From a checkpoint of a small mixture-of-experts model trained on Wikipedia.
Size: 8 layers, width 192, vocabulary 16432, 32.8M parameters.
Training: a variant of Adam for the experts, 5491 steps.
Below are experts of layer 2 (counted from 0) of a mixture-of-experts language model. Rows are named router (the router's row for the expert) and show model dimensions 0-191. Each number is 50 + 15 x the weight over its row's rms, rounded and kept within 0 to 99.
After each expert's rows: "comes before" lists some tokens at least twice as common just after its tokens as in all text; "mostly gets" lists some tokens that are sent to it at least half of the time. This comes from a sample of Wikipedia text that the model never trained on. Tokens count by the router's weight.

# expert 51
router:39 59 33 44 53 48 44 52 53 51 50 59 54 50 55 34 60 62 51 58 36 24 55 56 64 65 57 39 46 51 70 36 66 49 48 29 44 99 61 44 36 57 48 62 75 41 61 56 47 53 17 63 63 68 49 33 29 60 30 32 54 36 54 35 52 54 75 40 13 68 45 59 59 75 58 40 46 68 48 48 51 67 49 65 88 38 32 38 39 25 58 47 69 18 50 08 27 46 33 80 48 48 48 55 40 48 85 61 32 54 33 56 76 26 48 63 59 59 85 39 42 72 38 39 54 37 39 77 20 53 47 45 40 43 28 58 56 40 50 53 95 45 43 53 31 54 64 69 42 56 47 67 35 59 45 66 56 73 54 63 44 69 52 32 48 50 52 39 33 61 61 60 45 24 37 70 42 47 62 47 51 56 59 98 41 49 67 46 47 43 53 36
comes before: ":", " |", ")", "==", " •", "==="
mostly gets: " album", " each", " song", " Label", " %", "Scientific"

# expert 25
router:61 59 69 54 43 52 16 42 16 58 37 68 66 24 54 56 59 53 38 56 55 25 46 33 84 33 81 41 33 47 69 18 49 57 65 65 77 61 41 66 38 66 63 59 51 37 49 72 46 87 36 89 43 56 39 20 32 58 52 42 52 60 38 53 53 42 73 46 48 67 31 83 62 66 57 50 46 43 37 50 37 56 59 74 58 28 36 43 53 25 25 45 59 36 50 33 49 54 47 64 50 51 42 50 55 49 74 79 52 71 34 63 63 37 29 60 52 60 75 43 61 51 19 64 53 56 25 69 32 32 58 59 44 72 40 40 53 46 65 57 79 38 51 51 39 63 41 66 37 69 57 64 56 47 38 77 51 60 64 57 38 52 59 34 51 40 59 33 50 69 55 56 49 11 40 54 52 39 60 55 58 48 69 89 29 38 51 36 57 29 65 57
comes before: " |", ".", ",", "–", ";", "°"
mostly gets: " 6", " 16", " 3", " 20", " 5", " 8"

# expert 40
router:53 47 29 63 40 37 28 44 43 62 45 69 79 41 51 52 52 51 55 34 47 61 25 44 60 51 75 45 38 26 78 33 64 42 73 38 56 95 37 49 42 67 77 55 48 50 45 76 60 58 24 58 57 52 34 35 22 40 43 60 36 46 46 49 61 31 59 53 33 41 27 59 69 75 57 33 39 57 36 21 39 55 46 83 71 44 31 58 53 53 73 39 46 54 47 44 39 53 41 66 66 50 69 76 50 54 56 87 32 62 45 55 44 59 42 63 50 59 57 31 56 63 46 52 62 47 43 55 41 45 42 63 48 41 16 64 52 73 62 54 91 31 59 44 31 51 58 65 60 68 66 94 26 41 46 59 40 47 35 46 29 59 51 60 27 22 42 37 47 53 82 52 44 11 39 47 47 55 70 25 40 54 51 89 59 57 56 47 55 46 42 47
comes before: "\n", " |", " ", "|", " =", " is"
mostly gets: ")", "==", "===", " =", " ==", " ==="

# expert 52
router:67 58 50 38 53 42 17 52 28 78 43 73 76 33 40 40 48 44 56 25 41 35 66 55 64 57 74 43 44 60 89 45 58 31 54 63 80 87 58 69 33 52 52 48 43 56 54 74 47 75 50 72 49 79 42 32 31 55 41 72 45 33 12 16 70 30 63 13 56 67 36 75 46 62 48 54 54 46 41 57 20 64 36 59 64 46 44 46 70 39 37 48 69 60 48 24 63 53 42 54 58 45 57 68 54 61 65 69 48 72 23 59 61 42 34 54 73 75 57 39 55 58 39 74 69 38 25 58 42 45 57 56 40 55 34 49 43 45 45 46 73 43 51 49 56 55 55 47 39 70 55 61 50 77 49 61 58 50 53 55 36 66 48 24 61 36 48 44 35 65 58 80 50 27 65 52 43 55 59 14 47 63 56 68 50 43 62 37 52 30 78 32
comes before: ".", " States", ",", " and", " Kingdom", "'s"
mostly gets: " United", " No", " States", " U", " South", " York"

# expert 53
router:19 97 34 60 36 27 28 41 31 38 22 61 66 42 53 33 61 67 43 45 52 19 56 54 81 49 70 39 19 52 65 40 60 49 55 31 71 77 48 55 41 63 67 78 38 21 55 67 67 69 47 69 55 50 44 44 42 54 44 40 58 41 39 46 42 34 83 39 49 52 58 68 63 43 49 46 31 47 30 57 48 54 61 67 74 43 39 28 49 28 46 48 66 37 43 43 36 54 47 77 55 52 48 58 44 57 71 70 57 61 50 72 54 55 21 65 57 64 55 43 55 66 44 49 58 21 48 53 15 30 60 69 34 57 35 47 56 48 50 78 88 30 50 48 09 46 57 56 67 64 73 57 31 50 58 66 66 53 36 63 27 49 46 38 49 39 61 43 53 70 47 40 34 23 36 61 33 60 48 44 64 45 56 82 43 39 45 37 22 36 52 55
comes before: " |", "–", " 0", ":", " →", " 1"
mostly gets: "2025", "2024", "2022", " significant", "2019", " highly"

# expert 59
router:43 47 56 51 46 39 44 43 59 49 56 67 54 43 51 30 64 52 58 57 46 32 34 64 63 41 70 51 34 40 64 38 61 38 51 39 61 84 70 55 37 65 63 46 59 56 65 54 60 80 56 62 49 70 46 23 33 73 40 60 64 37 44 41 50 24 73 45 30 50 47 80 61 76 66 37 52 38 34 58 48 81 24 76 55 40 34 55 73 51 60 33 48 51 36 39 53 78 30 83 63 60 55 59 32 31 63 67 40 75 36 53 53 43 24 50 51 69 55 47 48 81 40 50 58 58 40 63 40 24 52 63 36 60 42 71 58 58 45 69 77 29 72 50 16 51 78 61 42 46 62 73 34 74 75 66 70 56 17 53 38 58 65 54 38 36 69 50 26 68 43 48 40 06 40 61 30 54 53 28 58 43 53 71 71 41 46 46 27 52 58 40
comes before: "\n", "==", " of", " in", ".", " He"
mostly gets: " ==", " work", " life", " role", " government", " career"

# expert 61
router:32 76 59 47 52 43 28 37 29 53 42 86 80 39 93 42 61 42 56 33 46 41 34 54 80 55 62 40 35 54 66 32 47 47 54 54 75 54 53 42 25 73 59 73 69 33 62 63 39 68 46 57 47 71 35 19 53 69 52 53 61 42 43 35 46 49 68 35 44 58 32 47 60 62 70 40 26 36 42 49 48 52 46 58 74 50 41 14 62 39 67 29 50 42 48 35 18 56 41 63 55 56 62 65 54 49 66 80 41 56 38 91 47 44 19 58 67 61 49 37 64 57 57 62 69 50 42 52 05 46 49 51 62 49 37 48 59 51 48 42 85 50 59 13 41 27 52 50 57 60 46 77 56 52 54 56 32 42 46 52 32 49 59 29 63 14 65 40 44 96 58 53 50 26 37 55 47 60 71 49 45 42 54 52 65 53 47 45 35 49 51 38
comes before: " |", ".", ")", "%", "–", "°"
mostly gets: "°", "000", "%", "′", " 20", " 40"

# expert 48
router:33 73 58 35 41 36 26 45 38 57 46 56 52 35 32 59 48 72 52 45 54 27 32 46 45 48 68 48 29 21 86 47 70 24 74 39 83 57 46 42 38 57 65 59 60 30 76 54 86 93 37 52 41 71 46 60 45 63 39 72 38 30 45 44 40 52 75 31 52 58 52 59 62 66 36 32 33 53 38 34 42 50 53 71 61 50 29 46 51 23 27 51 76 38 70 46 38 58 42 73 53 59 59 70 55 58 79 73 39 50 19 54 84 31 33 59 70 64 53 43 52 52 51 47 84 47 51 66 40 42 65 63 46 57 29 37 37 55 76 40 72 43 64 47 36 72 58 73 48 49 57 55 51 48 53 41 51 52 41 53 35 57 53 42 60 24 60 43 44 72 71 43 43 22 67 50 43 64 54 44 72 69 80 68 52 50 46 23 47 34 56 32
comes before: " the", " a", " well", " an", " his", " its"
mostly gets: " as", " at", " by", " In", " de", " from"

# expert 12
router:46 69 51 67 43 27 25 53 15 60 26 60 68 29 62 43 74 47 52 45 40 40 47 45 80 47 85 42 21 25 56 35 53 49 68 43 58 72 59 68 50 85 62 43 75 48 53 75 54 78 38 82 64 53 35 49 25 63 37 53 57 39 50 44 43 38 76 37 40 60 42 57 65 57 59 46 46 42 47 42 50 49 40 63 57 28 40 50 53 48 54 49 71 50 54 27 59 58 31 40 65 59 39 78 48 52 80 60 45 71 34 51 67 25 36 55 54 62 80 35 73 58 28 65 58 49 34 77 38 14 62 55 39 62 49 56 59 52 53 68 94 41 45 46 35 47 50 60 44 60 63 69 53 45 60 69 57 61 65 57 54 50 63 30 45 36 55 31 50 79 72 64 53 21 29 46 39 53 55 52 78 72 59 87 40 40 42 54 52 31 59 45
comes before: "|", "\n", "-", " ", " —;", " The"
mostly gets: " very", " —;", "km"

# expert 7
router:43 82 48 52 50 30 25 68 41 51 39 51 58 37 48 43 53 46 62 38 25 13 48 43 53 53 63 34 32 45 67 48 73 40 56 28 74 53 36 62 40 68 61 62 63 59 64 53 66 61 41 68 62 63 46 70 37 84 46 57 62 41 30 48 56 55 81 35 47 63 28 73 69 53 49 41 42 53 54 41 40 37 42 67 64 37 17 31 65 30 47 46 48 39 59 37 25 60 40 53 60 69 48 63 57 43 57 73 30 60 31 65 57 42 36 70 90 67 57 45 89 70 59 57 55 40 31 72 31 42 68 70 61 71 37 33 51 39 61 56 65 55 54 38 17 63 51 76 35 55 72 47 50 44 55 48 65 37 33 47 37 53 55 09 35 37 53 40 26 68 65 36 32 26 37 77 45 44 77 37 53 55 53 81 56 50 57 35 43 31 40 45
comes before: " the", " a", " than", " his", " be", " its"
mostly gets: " at", " from", " not", " into", " more", " for"

# expert 16
router:43 52 37 34 51 25 31 87 31 62 38 54 86 31 59 27 51 74 52 39 27 29 27 36 59 57 66 66 27 54 66 47 74 39 57 33 65 61 59 62 33 74 55 56 52 35 64 69 66 78 29 45 56 74 35 57 36 60 48 47 55 55 31 52 36 38 70 36 35 51 41 65 72 55 51 40 24 52 37 38 30 66 49 62 59 36 20 48 45 39 31 41 68 26 54 38 44 58 40 53 66 51 60 68 64 54 65 66 55 66 44 57 61 34 39 63 67 73 54 46 68 44 29 57 58 28 64 58 47 28 65 72 58 80 41 42 59 51 77 53 74 32 48 52 43 32 64 75 62 50 63 70 36 66 55 64 47 61 14 35 40 61 55 09 34 42 55 44 36 70 63 47 38 29 46 63 30 54 59 53 56 58 75 66 60 37 46 35 26 46 35 30
comes before: " the", " a", " by", " his", " their", " its"
mostly gets: " in", " on", "ing", "ed", "ized", "ating"

# expert 2
router:48 67 59 39 69 34 25 44 34 62 49 48 55 49 57 40 38 63 46 47 43 24 31 46 55 55 47 48 19 29 71 53 75 46 74 26 74 67 57 53 29 61 63 67 73 59 76 52 67 72 33 51 49 61 33 72 47 68 53 63 64 58 35 38 53 45 65 18 52 63 33 66 68 41 48 55 35 33 36 43 37 61 45 75 57 43 02 51 66 18 46 25 65 46 64 41 32 58 37 74 64 66 56 77 62 46 56 68 56 68 46 66 73 24 29 76 60 69 66 49 66 53 37 40 72 46 46 53 53 25 64 66 46 69 36 42 50 67 82 47 64 31 70 47 42 56 79 65 49 60 82 52 42 49 44 45 68 45 33 37 43 71 48 37 49 26 50 57 39 62 49 45 46 24 50 56 43 57 70 37 70 61 68 62 50 53 48 37 21 31 46 38
comes before: " the", " a", " his", " be", " to", " its"
mostly gets: " to", " on", " for", " after", " between", " over"

# expert 22
router:59 70 56 49 52 40 27 41 11 60 48 64 76 18 74 47 54 45 32 41 52 38 43 37 85 49 78 40 28 58 64 34 60 54 56 49 60 73 55 72 38 62 62 61 67 35 61 69 56 79 32 81 40 60 30 37 14 76 45 42 52 41 26 35 56 29 71 52 26 50 39 67 58 42 73 39 37 37 49 44 42 46 45 72 78 26 29 42 43 31 56 49 61 48 64 33 53 54 30 42 53 49 43 64 41 59 77 77 59 63 48 68 63 32 35 57 57 64 71 43 62 57 37 59 66 45 34 59 38 35 56 65 52 59 37 45 61 38 50 50 99 29 56 55 25 59 50 59 42 58 61 58 43 52 48 58 48 61 52 51 47 47 65 52 55 21 67 42 56 69 49 59 62 10 18 59 49 41 59 42 66 52 61 80 34 47 51 53 50 29 56 52
comes before: " |", "–", ")", ",", ".", "),"
mostly gets: " 2017", " 2007", " 2010", " 2011", " 2012", " 2018"

# expert 44
router:45 46 45 50 30 34 29 40 12 43 36 54 66 34 43 26 53 50 55 34 51 42 38 38 72 71 59 33 24 39 79 44 66 42 54 44 61 69 59 58 30 69 73 70 51 41 58 92 44 68 36 78 42 65 42 38 41 60 45 44 54 56 45 43 36 36 82 39 53 65 49 47 72 51 53 45 21 22 38 29 38 66 49 83 47 28 38 57 53 26 28 45 65 65 48 48 36 46 41 51 51 56 61 57 47 49 56 74 45 60 19 68 59 22 36 47 62 86 70 29 72 49 43 55 74 46 42 73 32 34 53 47 55 58 41 40 46 58 74 60 97 43 46 47 38 45 43 48 45 47 60 69 48 43 57 60 59 53 27 50 38 56 46 38 58 33 69 30 45 82 75 49 41 22 24 48 35 51 61 45 57 46 52 85 53 40 48 40 40 31 64 62
comes before: "\n", " The", " In", " He", " It", "0"
mostly gets: ").", "\".", "In", ".\"", " November", " August"